config.yaml
n_layer: 12
n_experts: 40
experts_per_token: 2
d_expert: 128
d_shared_expert: 0
normalize_top_k: false
routed_scale: 1.0
router_z_loss: 0.001
lr_router: 0.000884
vocab_size: 7648
norm_eps: 1e-05
beta1: 0.95
beta2: 0.99
batch_tokens: 65536
seq_len: 2048
Below are experts of layer 3 (counted from 0) of a mixture-of-experts language model. Rows are named router (the router's row for the expert), up (a neuron's input weights, with its number), down (a neuron's output weights, with its number) and show model dimensions 0-159. Each number is 128 + 32 x the weight over its row's rms, rounded and kept within 0 to 255. Numbers have three digits each.
Before each expert's rows: a language model's description of what the expert responds to; "mostly gets" lists some tokens that are sent to it at least half of the time. This comes from a sample of Wikipedia text that the model never trained on.

# expert 9
It responds to: Word-internal fragments after a first syllable, such as y-ach-t, Be-ach, Bh-all-a, v-ir-us, he-ard, plus the word be.
mostly gets: " be", "ach", "all", " Be", "aches", " Some"
router:172156159146071085168116120103113082118158108154129104098138119154084165167155083127183088102156157167083103079148104153103106158131095067170144091101161150144135143117130107145143135127131155163162154176109140156153158093089107181127126202138143145161105147162059165111083133182131132167171096137096142115093090149150156116106097121148126156148126086108139170041158074112083096185081152092074106151141132159113134086120117116175107167105110123113238167143084115169086122147093128
up0:180134145123111096109112153193115125101116110162098093094112183112146183060135066086130153119186122111083107122167126169142154138085144087194124073085179131156119147165134131100152088142133137096158139056154167158160102150096112157123130132176135093141112099124137154101147123113098128116188157150115105160150065117160190143118116079099089174142141048142065062131116158179153131074180158129093092132124196126114125150124104164097154157101143162119136154100123130143102165202088099
down0:180155141141128135159138142158102181110140127118155144139086090176147105063125166173133153122119149143186148105129120119133080156126109121079145125089105111144127158205133167178156106119096097051119103024117144110178113173175137187142135150131119146124136114168151037090092143127121046127088110095144137084116106116098132073091141188153054163135090106091174121090135077137164092123157148120110158098119113113125210108131124142143094085108145108091112086156147101163144148169119111
up1:174101162105113199114125120088059134092132143117140077086132096124145117169057109103166129112115147109204132101090128169112097171085112110152128075091121097119135136165115103117084110115162128218125079171209164146128181111159153114122099115170117118142164110080188160131159108129161145138112152133116141123151110111098106197146112123097160099123165097177099132121139142087143073059134152112088110181137181172115154066155147110151163147111128076143120118181156133123121150082190181
down1:156140087099147095153077156142191133168156143122141099119126100091138072105094101130154120112164033136130136183064189181116166120125140123176143093118171174097106193152124148192118107057146126132107153081166106232096083128132201167137124090097120118143136132098149168079146111129161127101134129104130107147113130165157116123128150143145168159106121092152132151130145155118163147139111103104095164084166150070116088093135138152117149186042133128099097103114108191152121080103155104
up2:155106122147147133166143125153120086161117078113137146128148111117131186139174070149168119087101118111120114147138085181135157068134199085156149157139122126158186082182142158152086099089129188165170148103126040123111214138127142141140149165107153105144092114138118139154152131109133167102123167143133132211136132080152123133099134130088118168094118156081108185144146142186115108180112123133139099123177093129129085084147091171065113160133081148132211120198120109107089071172116130
down2:129092153078094125129122113125149157159104110121168145061130151109084118090075093081091136067127146156097158105216118123130122069045147091112085140144122127146171100117158154173137121146129101174135163094124091159147136137099172088131117121118130138162159157114153135160132202158147122136155080110130099093150085121140121126180108151114090082180091114186127168145166170169123218178076154125124171064119103085080070115102083161140144141078105116091146123176123074111113145106159118
up3:177082156133103079138151141049107110118145107202101160147197172169079162150128081129125162143191142149142099105147096154149183135099105127130134108117125134147090154107098105135129158124045151148134171129082221096122122125145144099168091149114135116057121155146167112102143128159166154133123125129141178172049098121108095118063078121156109143105119075132163111075135170095113128092080115176137110113080106118159109183144115104116080118116151170135176115110155129160174051123117142
down3:190153146137154161181151137127149156195172119127198098123077120137120152211142140166061170132059128075109107142080096119089131125163112156105146106131195139079153095147133166111100151161073161156146091128086100079135121172131154108130138120105142137105156117121150137109124148136127213137132098161072111134100126113111087111144135122124149214118143058167142175080107105154159127101106141137075135165138148063092122144095114137103100143115109174129200104130107112054086144080148131
up4:092089140142128116102141143105165166092098169167144165086107193095106143119084148122125128082127155058168131105143162134181132138112141117115182068112105111077107198135130132110167127173152190130166115180113102133154128087166137097123142119202186134137142081180123119114116181161151130126132101095157190149138125141139199089118173131084159162171123154068124168156092172128125101091071092142106139057165107157144141095194150131083103147137124146142092174152090092153091122066107120
down4:107161138116114159141134104176141171109085161094186110086145137086120164177101129118113127144127093126146122175043094153154123167184131104056135135145157162103243178140068144131130158161108116126078169115072134166183108115111092056138105097141170176168116171152156108104142126120123102156135143118089106153202138133176129103120138106107110092130178164158113124131186147080071125126162088138126157141114108151118174131154144176129072152113201144110135129096151122112152130160130195
up5:120171112092157138115114136084127130149146081136189082078139069130105160173187158148158132111182136100102101169124131118111123126117108167074149178081131174045159117149114158192132145091145144106064177146097123122214143100068110170177102127094188122156138083120090111094111108151151146154092104130163146145160133118133124111125116154176109131136135075060082111089205152145152101146094083126148117175132105090173161146124196132137186175085129122129145128135165155115108125114170159
down5:117144122122157105120123133121131164139139124151102087090062145152149077052176116117113086107181161117143101130101147106133157150074115112136095083059069117066074124091067142133104136132139114174121116126124130129156102072118182107140084128174141125133168112105164102147126125098134138171153178124050108125107151119106213144124112138106160103177130083165079097114146107134082142156166157103138118116093155108170181187097074165117142163106169197183183151140123161141091078149174171
up6:119073112135136149128094078128124135111110088155080126095128084098153104147120098069125192176113149124150115134099110081144137116176145050140124177138168111099113168070120093147087145149154087147126159120208169149122122103212147167094123157131157105151135129160107161130102103159125117110116063128122156109156126089085134097147129105096139155145090062108124191147080115095186192065093118122181146159203136133149114096088159053127127131090102177108176104113129171159151089150098152
down6:156103099161144160139125136102126153124107107108186091118111109087080116126209220170076092110118107074116162136146118139135184076116151152123142071132131116146161153179135105112134115083209150141083090122102179113101140114110116106081111074071108159113111106087125147155186135043126144102130136075175110099087121104156103137198128135107070078088142184123096150150100102192128114151189144135090127204101095093108113142095120138148159146155156139133106090137144121077125162135131143
up7:175163100143125135091162079144085136133112126127110133157124152111143117179095172106130121135156115103109069079105146167104104149083132130121119161156124131083132126126134094121178156186155122126082113119101128149103148119162081144153131121146120129125080144135159104066125144168163108095167117154124178180000104124162133168112139116137084104156121097145098124159108129135160044187116096062147141082168113103133181049134155138196132144110167106095158139123168108211175122162089082
down7:132139073114078100145054076094125109104160100136144176093131126140141102138164137172154153177153127123143123162160140112115159116144114118128171187186119124196151065150154136143113169107145150176133094093122145092136125119065177113159151131113086108116126136104148112113150008147161132133105145119122141152157138073150171075083119140141116094173135149189117115196100127160144165109194122114070101167143111117141098095153062141101127143096092123091124085113184192082167094126118189
up8:089126096156117105119160162086176100118141157152152159098146128128085157175130043185121158189110117119100171107079174174075117138130133088148096170141139112164066129136122149067106187107155068067137123101089121097140083151099146101158151098180151106151117159140123101138139082143151112115133104120121125101131104107106094136064028100087188116081112097093133110162158152118112060128104067067162135135145133136121112082124063128147169170102098177124121093163117141106090133100112147
down8:125129069093108119116150150134188159104118133071146136140084197153143087120118108081136192108074174068131091126127144164136144149159122121085111202149106148123077094136150137149122146115127161080109152106057127118195151074153113177099120118122137121144125132118099084108121144072113144064143114147148108117148147204130119101117177128107164154127158090108111152099025148104148166115143152114119117080149151089115127098133038130178160119127073081144144102130084178167187162146173144
up9:152105123102090145102097136167112145123140102138068143163098123115108080156117079184160121147099147147134126098186133119139084064115088149092165151154061198138141056102089147163172145181106134113089153184102141152100097086055142119147131150143116159154068118138132110169141097106043157136105128176117137140156140189103179132134153164121153149106133077119119126071188109089153126164111154101093141096164115160136084142108079130129179107075153142097149133202075130154091089152132084
down9:101125069094066126128179147145121165094202134183144180131096128132118134119058178113122152149128096080086112157130113073165110072130100171133173135121138105140116124139119119174120145128096078115124111120101084175153156139150099144124117156156034139139116068128150095179168162165165128126141173098153081124163172105126114110166156079106125088147168177134105126140161152100144137136143170138146104140064098151138067129143183113129157105149122199116138060190139158118031119093125135
up10:127161153099086118137107169114154085157131136115164118121090113102123138155137113121102067100132072138109151121090121135121147100101117105122113168105138120150119159154129108150083140123092081147163128206144203182163104166131085125143069212131113112115221121107154128136134142183142120084101101142129096188102092102155137009088166122131113145121118093155204152139134090063079174169132185110092180072179106134142143098150129089114167150161169127135135124106140172144115115144095139
down10:126113109108103171174121155133123108156121096153154118142101176130115098134150128163152093165133149168095099056158111113162167117168188140092119133055174126128089128130132141119119156101128168096214116122122113143105164105132122086214141105119138116154133127082111161158171104157125170139180122093117143150142103110130125167071072098104128159093098123116184111082097088163115162109109085206154101095088095197104118106164114142164171124102163090161170189190139188146137145122080052
up11:158201185087152107165174122120145088137100134145129150192123144082106140129125119135156175130144125120092142116153144183194118104101131134148142074141145100121123099157142114068125152077156171083118110172112116122099094087118203095080134144126115164114135077124110162161135101212132128127152139158105143146138123189153148137090136162148082143143108117115160156125160046094145133160087140089175074143082092083135111127069135062127132213102075127054171118142113126124142132090158193
down11:186136143159149143081165092136165056124144182195124094156104137195056097126150154158097109163108114150128149124112159181099104151166147133173153120206140061112097152142128051145088139086115078125147124136119153137118096137144095062144093105153151112117155140080102096095100153125165132122160136115170078093092116094164102074154099158126147076140124183108121159209112130135157101121091061138162104122135112103160154171138128179156149096101106169124137158055121113145141107142079099
up12:161121126156072107167133181151115172079138144134116164194174102123132154149110191063109096176148107136083114116147172185155079110161161070114116141055149107106142097157105147185120109080115150098162153162088150107101146159164096155097181156123090144161143112141153118064084160142105135101125083127137148147137144199131122151089148071128101143164114087129105114154111187058067152148124193121095058162139143150110078129072145144167130137091093107126109120117084157124178115160114128
down12:211137067158138138152126154115126151080129126122095118124120117144105206164145125095168048184192096090076160106116141184151103118094050184132065139106165098127122153090112136096107139138123133133148128092097110097145073150078134134170098107102091185131159152134168125109187140143144138117048149161105105107181116125115085114046172133133141081131092103152103141121156132165142115066124169105123112139175112113096091101146158100184157145097139109142099130133107120171096097114191095

# expert 21
It responds to: Pieces of proper names, mostly surnames and place names, such as Har, rick, Hol, Kenn, Smith, Hill, plus paragraph breaks.
mostly gets: " Wh", " Har", "rick", " High", " Hol", " Kenn"
router:132171152059119116121104108112084098096123075093145093107162153158075146179145107118184115110153159196088092076144107178124121138055140083142154056090156109122104096104138171144094153144160136153159127161104169173090160140104067139154093141139143167148130104167117177118101182166161140095138158138156159166113131155157157101119074081142084133144112085081160205115135091092084087173127137117105113141163155129082111106145108109160136162102078148094175178125136087145141148192078141
up0:123121121058126109161122135115171104153140191083121181087165125137118076097126101141242179103127130084159116110116144177125198195084160134138134151103134166083083141124099151137134132145149135134101132161212117158128121167135107148127161123098144130151085085161166133134216112104083190113125084150147154157118119115182212125138113088114136140149141145113102088140189145132148144129120098121141058100184107164123112142155120149157133159067160134068147129099103090128160151084095114
down0:164169194144123098126117102132087142132164101132165148142125137124072161163108128100117203142135116150152169140130133145143154001161116134098170185105141161123140125141127137106119154176131154120089165081171178118148156119179051093157139157099179093149120137164127201153146091121092069161158185110147091102171120118143158121143145124124105095154077133140096077175093137166096140196164130161109125089120156093147178121125122170097071066098135127153089152121176104112112146092139091
up1:158137117115154096128106116088120084095114142170156215118133131140085178174114105102185113088088125190137094161176142115122145164100126159106140111119140064131150123119101136133139125127155125097144123181088150158135201119129080083120160212108189123081076117103144120093109107096170152128179182107145092121051137084125161128120153164147103073114146072089131099117164116128071141165134167127103089105141143150106160154198153134114170106166182124171174183149077143117090134141076094
down1:099139120154172108085131100092118092151061120153111199161077164200135082175075207086146149084102096126148145099117128132094186110130115191109131144069109169104092107133125166217140138138136178133092122155175091170132152136133099120120110149141159107144191129141074103161136095108158146091149107142116159138181143097106128067064121148148093094122111075091119086116172133136128149147099172140127083098123119122149123112161116162129142140111185085146146093101137173137212135147079153
up2:145109141151152130146147100146102137190132112092148144139141089101119157182201137193124092106184096181097099106108142143158150159104112091136119109171115146134060120122168138165080105129094147131118104170099147200101179129172099120168064107095157103113114191155132175179079106133161068105098094149148130171141140082136174099142101147072111083176108125142136138065112095171170139094080147097142128109144096099122143139077070034106114143177101139118140116125071107077122121092136150
down2:093089127126146135167146160116097139103106119120137135169170082150137152095155095134050147102122151113094148148149129142131148096089146149111141166179134176143069153102090130116111142162170074147116152117201117061127163142134131094176148123150076220127105122088141100142126072049130166097177099176087098127094125113057175137155116070118190112137125148139115127156122135173086104144142132125148089169143106148123090102207125193150166101180148093157106100149152145099073149195131118
up3:083123126119113125106112074102052120048172112134125160103172149098161165100143141173172057141157159125111124180128150185142136086071095104169101128152111154131207123058198107165140109174164121136160116129143133097086104127087127113100160151117129128119151132122112136117188114178112123061129101114186161107161146104122131109132094143121145156123102119159128116202091118121109097089123136130131103101138164124051167123146171093136212134201161090100144117128132130140205178166136132
down3:102111148119089077124103165160123095102125135137099174170144135139123081074158082170127082162142121181099121147123185127158164163128129113108149123178103151127102143122089168097120143102144168113095144141196136184069135161111137142162150174052096113132148149101104101193203167163091101120142151160141187133167137122116153133148125194123067214166178108166119114107127170124098114108071088130109113081163150124140114142084028102142096132148144091124139066087160125130122166130107105
up4:188130120091116185160103155076151148119156142106143086186089125134091053109082172153199115107156129141113123157076124120089099162136166104144111105216102160172146187120134193132121129075135117145106108161119166096153207128152139175128137170117131161130131146139096153148069149141181069078132097122079145036135117131108179136130117105134130149133108128096134173172085190091137091107129098140101143166109152165104125135143129200106121133135082069120126139125102178136157120137138075
down4:132119140163117139100179091144071095139148114156091130082141119088164206157113119123169131108109150159151142085191113140126142160136114108124135111200166154104100118132177083140111178138131100124163159110136124140108111121179142117141166153138164095121139118129103143163109081187099092173115072123159068086118137116150073077149168149132141167065159104092088147136109144143116128122193144141144122087159084086108051128113122069095190108209182158135125077195184140111162064142120133
up5:168149075125124090141114085151105126111145033063132151143115121066151063155147109114137093109070110160129082154153123172171101145163143125145157106079074170122140093052145162133095118098162158158092103073149189107145142094111137102176157153151117161174152152123051180130169136129116118157155178131113153135164094108190165046109094099107141170132138109121155129160138112152103097193169121100149182143185153148113183103131139118112136070134101149129155164149129164126115099098115130
down5:126197096144067120164132121096165127066165157088160108107107049144145129113130125167179112099139176119091165167169123141094083105115124180162139133105085177150080186097150097162129179187119107131146101090125109152134157168117154082126156155121097125124115037123108127139156185144186137120153102148161159127121162142166082065083121130096122108149134114112102152174108205133155155149126149128149133081077136129073094152154077176104114157142200132068118121142097108116107133097102081
up6:138146109071154135106075131067119127139210114167065121097164131106175069080111097061135086114099153127142119140134128129148083140120132103107121093129168127127198071134089082103146142127152169182153090141120124186151170163164114178171151095138166124087080159129110116164124143142159126114123119180239090090158186147176158143139152121123076103089109113100168135093072128166109094076143119131111090159132126156095167127097102149131076182159174115131136106139169092127101113124105143
down6:118085140116138150120133088130136151102107042105114147166147119109133181117079111120109139070196094096093093147139126163101057131142149133079148144116097118115169121186159121093167093180200137154140112099216084127155177123077169139166141156138159133105124099130147103133138129096100057154108061127116138163168116121096102135182106166157098156114160119151150108036079125142126106083145143128087094092068161166117137154128183109139149097141187152112135114115138105185163077168120103
up7:112130111123152145132008108125124126077124105109148083137098130124152175093150146115168110111184160143138130147123115087090112112098159105126063139189110139084130074114088190119142171102174175172095082124145132135088117112156114147120128090103137118166159149063122165143171150122093101192105168118119181143083163148107116134153111153132126129227141122078141131154124098156114100125104133107099131090142107047182111102157034175186164140141131126118129173181092159111094142128155124
down7:091150140100129131077102094087170100108112152127140174165143090102126116117154127169121099117181110134088095079154153175052082097121146127104097139159231075142034140130079145129147128116124207178165142123140103118119086098160153178154124105164142162166142151152151157163123155163096176139105160068108160134096186116156136150120137134109093106165096104112130184133162128148152138066102117218095087155087103112165114145102104143153119137089163153119163140156142153131064173135121116
up8:131182139056117115165084145132127119109098159112132120132135121077094127061140199149168168064126141158035073133135098125104108098149175097187108083140147111148099205078114095091113133102140140148166187122080153139168080109141154125070187119154136111090128140116103166078117149116145153115139077125116136152145138156149133056142131135144093093145120124131167127105091108129152171146106144127130112135169137214107128056107154111165111181162157194082137133118127184168133102155162100
down8:127118130213089126137120060097132109120188138115102126145140158140135128149185178110057122143113127108135154165127096135092119205107104145124146145130118124126072124181133183127147159176140129129096171072119084194141059076086133059150104098104152139107084132140140078130104043168189110151100107116158115132100104141128050115127128142111154077122116143140130118129169058130195156151134138134159127131153056107077155142057122119192109137106152115135131119158122099164123096103089148
up9:138184113123099132128083129148094174080065146121088143141110120171089128115083111090128169128151093136145099129119099146109106186065172097124166132089118094140139083150129117081118172127190190094083092145166094100142105100033074125107081120162160187125113176177175128078140109083116080126116116154085136100076134122089149122147118097123135172113093131162110164119108140163158150141076133159089167152166146157143119122116137141093150160153035139102150133146134067078147168183149169
down9:183105062075092142073135161088130151127101141176078127115162137187141094105081112158097163119090137153138102094110095149151119084145135147096070094140135139135147166098140121103134115169146131083080106120131118126097125136175165093147120158126169205110053149136156135102121112155134065124121130137141139101110070096133085097064151195104133193075106130144140135113107194105074156115178140102062156125094117167083170160095090139148109131095156130180141165189084180119145169127143166
up10:103080094093140162153080133128047133154107098120185082139118109148148096148102083115149121112106114166151107137189136163127126163136150111140123127126181192127144085147134200117163101081139097170167155096068085152098083121091077064126136182182154155138133158152097099127129123124145113115153181180071149076160112170122161121137159126099109105160186131108144084101144129149199106113121144054180124123099169138152043189077136107121137142133167137107166161105137093113114168129096103
down10:108089142122127112083118141145141187148106116141113091178168148095174101141102146119106119121109136169187132147125138106132148136154173148083114033129132139103113109103150152156128111166090095153173076075105135095144180168204190032119157150062111141082189119149128082165130102150161145130096159135091128156161075109153131182110119113069082095144201132106181129071072101144147171126111074121172175110127129119177060149117143119112118137125153166142130144132088124124103131140097095
up11:156115088099048048099138098181149169075100125175085118163120124108113107105100154164143096100147161094137089125192140118087112138076082110121115121128122117116184154135146156084117146169112184147135087109110177201121111182116122157147085190181153141109059136145104132105076109142139083124140143182110224146136087130119108093101162116132170154069191107111133144088190112130158140097136152104120157143113108132145150137103124084116091158107142143091177124100084171130174129126130182
down11:071158163130071097181118155140150135149171148150125120194173114104067103164130119111112150080131176086142171124155025089141206158123103139097131108169131136109180213137097104107147100179125165132097110099110122117066140180133147146129153102145108153176146145109093079119120116152093172109100135148119174129110109110142185108096130160138081092139134176165165173117137165103142096132153138081094135098027160083168106106126200099117157159094125149158144114114128107090148133142133127
up12:108080111095145176135116141152124108194091099139133150117110132168130150146084162160122058122047127101119094103057102155163116179144152157160142119091133133080138152166174161123106209147154065157145175146081131137151150145131173118145184105116159089128128105175123077132108129108169132156124131107113157114075095161152146143118051145155117097114069032078170126196084136148127116153108149180107125143165165112101161122123108104160116138084169092103200155131118178123167125126117152
down12:090086076121142135044107157174131106162160150120096121139118081098113100139164170142064115071115137086138117123157116119137109109181053116135142119120124163079137084095167147184128101183115171121131192158133133110134093164087190105112133153127119130100116170109158085160173116058137150206149133119145107072131081122144138117081107164141179134113150108139100104181095096150110153127160143163065084134139133067160154149204088152132085125083085142139138131140116147070130110059158133

# expert 33
It responds to: Geography and administrative words in place articles: County, District, town, village, Ge-ography headings, Census tables, list dashes, mi.
mostly gets: " District", " County", " city", " town", " district", " area"
router:145136137136110134163098089095133107077150085132145124101160156144086165149121083111154128097156155135116126125129086160093150155123128099194158096117148113090125127133111125118108157124146123182204150173103182186124203149116117150120115132151121154181082094186096177151077132217150116105140134134117143079104095133150147096141075118101108168172129116085164167088167119067123109143086135102102052136157151142112116064140059101181157178104121139083164144171055069167111109139097158
up1:132116155083117125060136139164103115163117120188101089121059180153135181148138082156188150109211098132097145087087108179132110115151158128084072126138167199160117117148191152107144131135163149135129179148112077118131153129157148175144098141115168115154133043110102085154093154176152127135082114162177186108156162091148218093176117136137186161128146158125150114122138154080100138145110112130086127123106134088120182146082093124108118124164126082140124126105194105114152086100147118
down1:124117147168129096178143074183201090088136143149167181123159147096117155135139178150074130134161115134135158131125082099090182124149095144144136073132147158113145122094137109092084093138126079153080094128126118115156147124151143073145168130110138128146124100151106115148077120091158091095112042107122082092079124165103056121185139090135155148114159117153134125148092137129116144124147095149082126176137065201091101146044057113127089144162169153103196132114179150165100075113163155
up2:113140195149102147152114073163099137182142068099124077146177116138190103091109045170097117090106090162086151169144137100134126115119153089170177104119137071102083062063146129133140157134066122176180207132137116130182166073109088103127133147092120174109103133193109110111083096176168119097128128199141101134085115124192140105123140139119099117157180134075120107111106136096142139138114137135188154108146104115132145154180104092159105142102153129141124136129172126154117131167097075
down2:180126084119123162181091092122116165080105116107140116088157105101136102118206094124049140105108126103134159114127137089142172115105086186128097086183116143155118148100122099116111121123155090112114080083106122128133150140117139119167112080145135109129125144068117127094128119134120131184181172128122117101114199112085177147130173073081067153144064176157092087096179181105096155099094132126193210107175126100099178157102127149127079158186149188124133110160113144166181127126111126
up3:135114129144112137064127157149144105088172130165145142091157179127124125124129113097133109132054137104090120100084119120055141091125181109181104135123072147161143102167125137134122137122105117150150142173144162086128145120096124188114158156150093128100128131140057118143138093186122084158123079127120126088145149140103098133121136113130118141158152116106110163134106114101083131045083072146064046166094118154155135143124156103086106200183129165250139083119110148129177185173187135
down3:174066129138155102124098155135146142102088127107112106156135075141097130165145114092089202125143155176115130160155108141120151110175144182121160107122172110130079134133079055075200182072123113161165094124118166130095090155157076098142110110124107159197118119119129114138115123134159047167110157103133184125110081097158144127185152134124133147146121152193149153129111124146144148110137145114164103090112053078130118181178082149090215143135131116120184120199116147085117081128130162
up4:110107165024105132117075126154077160107127121144081185167204145168141139123118074095109140089169126160127137113079140159153077122098196135175130143144124118165097131107127121144114164069141127128142133176118164160133142136134148093158135118089114110088121138103125117142124168172089121139142091127135159175163137115187098157094090151089122122180138103173149089124169059207120125143161144102129158096095124134134127161189119164159132102111094145250149146081085186128140135092140094
down4:188134114155179137102105151120166099186109174154120068130126133194112163146129034133132120124053112161040089140118139107153173127102138148118095118106066141148141103131144143148064129137153175144137038137123111151123133134155106187199113134104163172088128116152115092105156077109091150107149025166085117150179112112104142137134191115161123122117124130087083130093127113083111113142143085078099138154155116163128177118133152131098147119115118165100143170103149179139073136144163112
up5:103131140134122117137137146143137133104146105138171117122102156080129112187190149114155104096179151127075126125159148094109129087091089173185173119123184116144128117172131121151103133031168166122116143142114210109119139080110133153139189097075102140129131148164107128163094082171127096110076160132122108116108080103092178167151083067124186119171090072161103174144140111062147156109130142111170131062131158139105138169119156093108131146147058197138116145140097118049146138076136163
down5:135083056142132138073139123082149148097187153140084077084098127055118140167108153146178144098084133155112040142123166078109150102131115180104123093135154099119133172200145181068105128091153137141153112110115114147137115176117149183111170101072132158137126110113090098124147157131073107129114193083134148042123144071112180123163122143086145193099132124111137116123118133177136185097130112114081079136112128093162176115112123128141092170123107105176149098132121133102143154069178155
up6:075104092147121103183130142108098127132157173108103160098099132158114126113142082098129139075109186094145144071172112157121070141146113124112119109119164123077131077118142169145111166148130095140134156150138099141076089121084092087144135142130224216176074104122086158127169138134124095093181087113069164121049140164127166158119104083092139106134118176135169123134098081131133103153084182189185112103088125091169125189132126038111121167133146117141149157124143083144130147120108117
down6:125125140128112151142089109174124143137104149117099143110095177103118138093047115126163216088116169102143111092149120170165176141122107214182052095115129064088158104110159142110135139089060099115150125124102142146180129070145111094089094164124133119162098145174079138186142168098111155136110125124091127125096121126120112185123124141141147131194110166140130130084064119157154107125122107150128104100138105104156121121109176091075023101128105168169097199107153150161091137151087123
up7:153164130126122098134098100117141054103079094133131130132164201116135163139071129135142138173134124131162130122119125118144177158131172112128121112144151109063141142127116147186135152131154106143112154148053134066080094098084121089186174101153098153160127115100169093088130119211120195116101172119102179142066121147136110149107058089129155107133153083189073088096155148110113142139064073127105139140109199158128113108175080115140132128135189100169100111149152071149144117169131065
down7:176107194119162137076110141130104137190124157093153153109145096172124102124092119145154120139105070078163120163140076161086140103153132202120126108137175152078080159122085125081086126110073118063103104097086164182153177157201151113128135089152123155153149165089155094107120141072203139100101097113117178132095050146092126102105132120115152143150123095098106090151146168147107071113116144148088179100139092125205181109135127117154181117089104149119117149091119091077119146101121127
up8:095124088100187106152169149165082121105105158108147141168084128143149106149102130123173113147126125096131191174146156104151136167136149111110137139107107107104064093126111143132066163187091137141126117158089134173086165188146089082106132120178099131160051140191155107157161115074100142097084105150141150105156185134126145129218158115166140093138159117145232180114116065106083115096101138123091107129107141151111152142190175123142148143137134178134151175116205150141141095113169115
down8:053123094110127122157070230153133185101135140176129160171119132124090054143105136157145086147135110074118147090171165088172079135108138164134135111140139112089127145122120127042125159175128172176145121119121178148111111157161126089105095118134072111101118094166133138108117068114129117146127135084066153057188123126161152133193143127157073071098154129082097144122124113142177133131118114137125166190180110085118177143182153138117107187119142129100070166092119132126138115092120127
up9:104136105177159144179112143146090119136106153120120067171153129122114184095086062134163114096153115132131082137119111099125173076155089091150146218153100146158121114122139128103153107144150113108173089140096132073061196151080127065102126134125197087163162130127068154128067214150125113078118097115102158139140130154083122170177141127179078127120122117111107148093193102160115152084119117125168073165134131168129153137130108049152133128102080135122167138164149126178129140169108154
down9:118153065156167148154116108113151075099185113149121147105193138120171116118125167146086039120127102083118120098102092113173123083154086134111137098170129171128094114150127159127124112087042124096127061181146179128145116070122073080160124132142134184122139132142149180155120143162099115169102072085142148178101068086129150114162080181102134113116112146117118137166085122168142122130119120103163138058127192117071168097103139156136083124107187106096107155097128163108135119191173151
up10:125167095088153104095110143125138127161183141150133118094116165130144163054131137151138070134089121119137164167096105166108159162057081110134113089161175125128075085150098125079130152131094135182196084103078113135073098136148127093154108117127197149190113128121121144141095115086161162114078097112066132069173088061126148117180144156093143145141079096126095117114140121157127082101148095170172102137109116159147129109135121129157214157123099056096144108143090124117193170172092120
down10:098079125088097123119067097144138140136150076181157185104093131102072154110140196089145139070166067092106130175140206108137131141124058155051131152134105114112164143138097128108155127157122125152126117091082136154131113171111095120114138113143167143134131105096094152155107132141186115098098126121164056182132123102165169121110137167117156191133110181177120065134114031071161105116172158101146152120123148140130191142076126187140126147153113176099144180127125118120116106173125161
up11:173144161115121143076129161118183107170137111164136160104130076127121102141137167143158120098134112083178145119182138112090119111096160108082130144118066211134089090159171160200141135111142145200153110143180131090086148124187113126135080080136136125117087169092129153068139162127102107135132138144159169133081123186082104092163141119103105110146135158064060101092158059070129173091082105116089127129113143109124135115151155109165104097076124183151199169130118109120164094118080155
down11:099139152150187137160154155119116156072147129069125142106137114124163101066081168143115137064154140104077121169132114059157167134095095103073126139106106126127143110108153140165116114167139091165109120143083153113050161075148119151155103081174178154122158147106174155130049149087061102182113163099141164115176080096150138165141110115153180122167096147144102110124146121096153119144105087143131123125122051194111078138138119086212094096184093090104130095102144167126102128135130160
up12:112133119146141124106146103117142121164142133124169109129178110108119121089100140161116085064108147131158125117130158126166129131138113144162122135124146165107126148015121098122144148113106219159134146142110170147071094082121126130127130111159084069141154103119091230160042112152161120100079159157116151113175122143125117089114151134142141104148112130163163118166123075141045074162188120153092110142105187118125122090100109077148109151110179174118165125140156070096143212063110098
down12:083124123139134125148173138116130142119100137196097101128085148123127151093104145122101152109077164087169095111139122069166092119123176181089085130157132120091085135066175111170120116107060111189161094132166124130070151122134108120106113102167084156099119112059121103212149141142140131065117121176154083185094180103143188150113130142083129091152116145141091122115111163148176160167190124140067118153113145141076135133124147142109187144114206119083104079155191130164144135104085134
up13:158124148100178149125144080165083139127163142161175109085088142170084115124113166109148139122087153206138119087156177121176174149142156079113176055123114145190155099105179140129180135162108139147124103134153098150130120193111136101094158110163122096128173115082100071095094126158111113159136097047076175111035088102158160108147155109136149118177099129157085142156192173138147143116172178134079119143119123135126128115067179109080132123113115187105129140109147154150151108124171107
down13:168115112125126139155101130111135126134145201131171144072118081073116106094157129162111204178178076123119136081098141119183137132153144132167136083153078093115122138123143125185186103185097144213148134085137177078078116145175117075066166102079135123162122092105123137086171108218108123081066142119136138114139107153101113157138164180088145152116112127106177114157138137078115082105102195115184111118078166138161165093127126154102093147116135102123139074107121121106151120142152126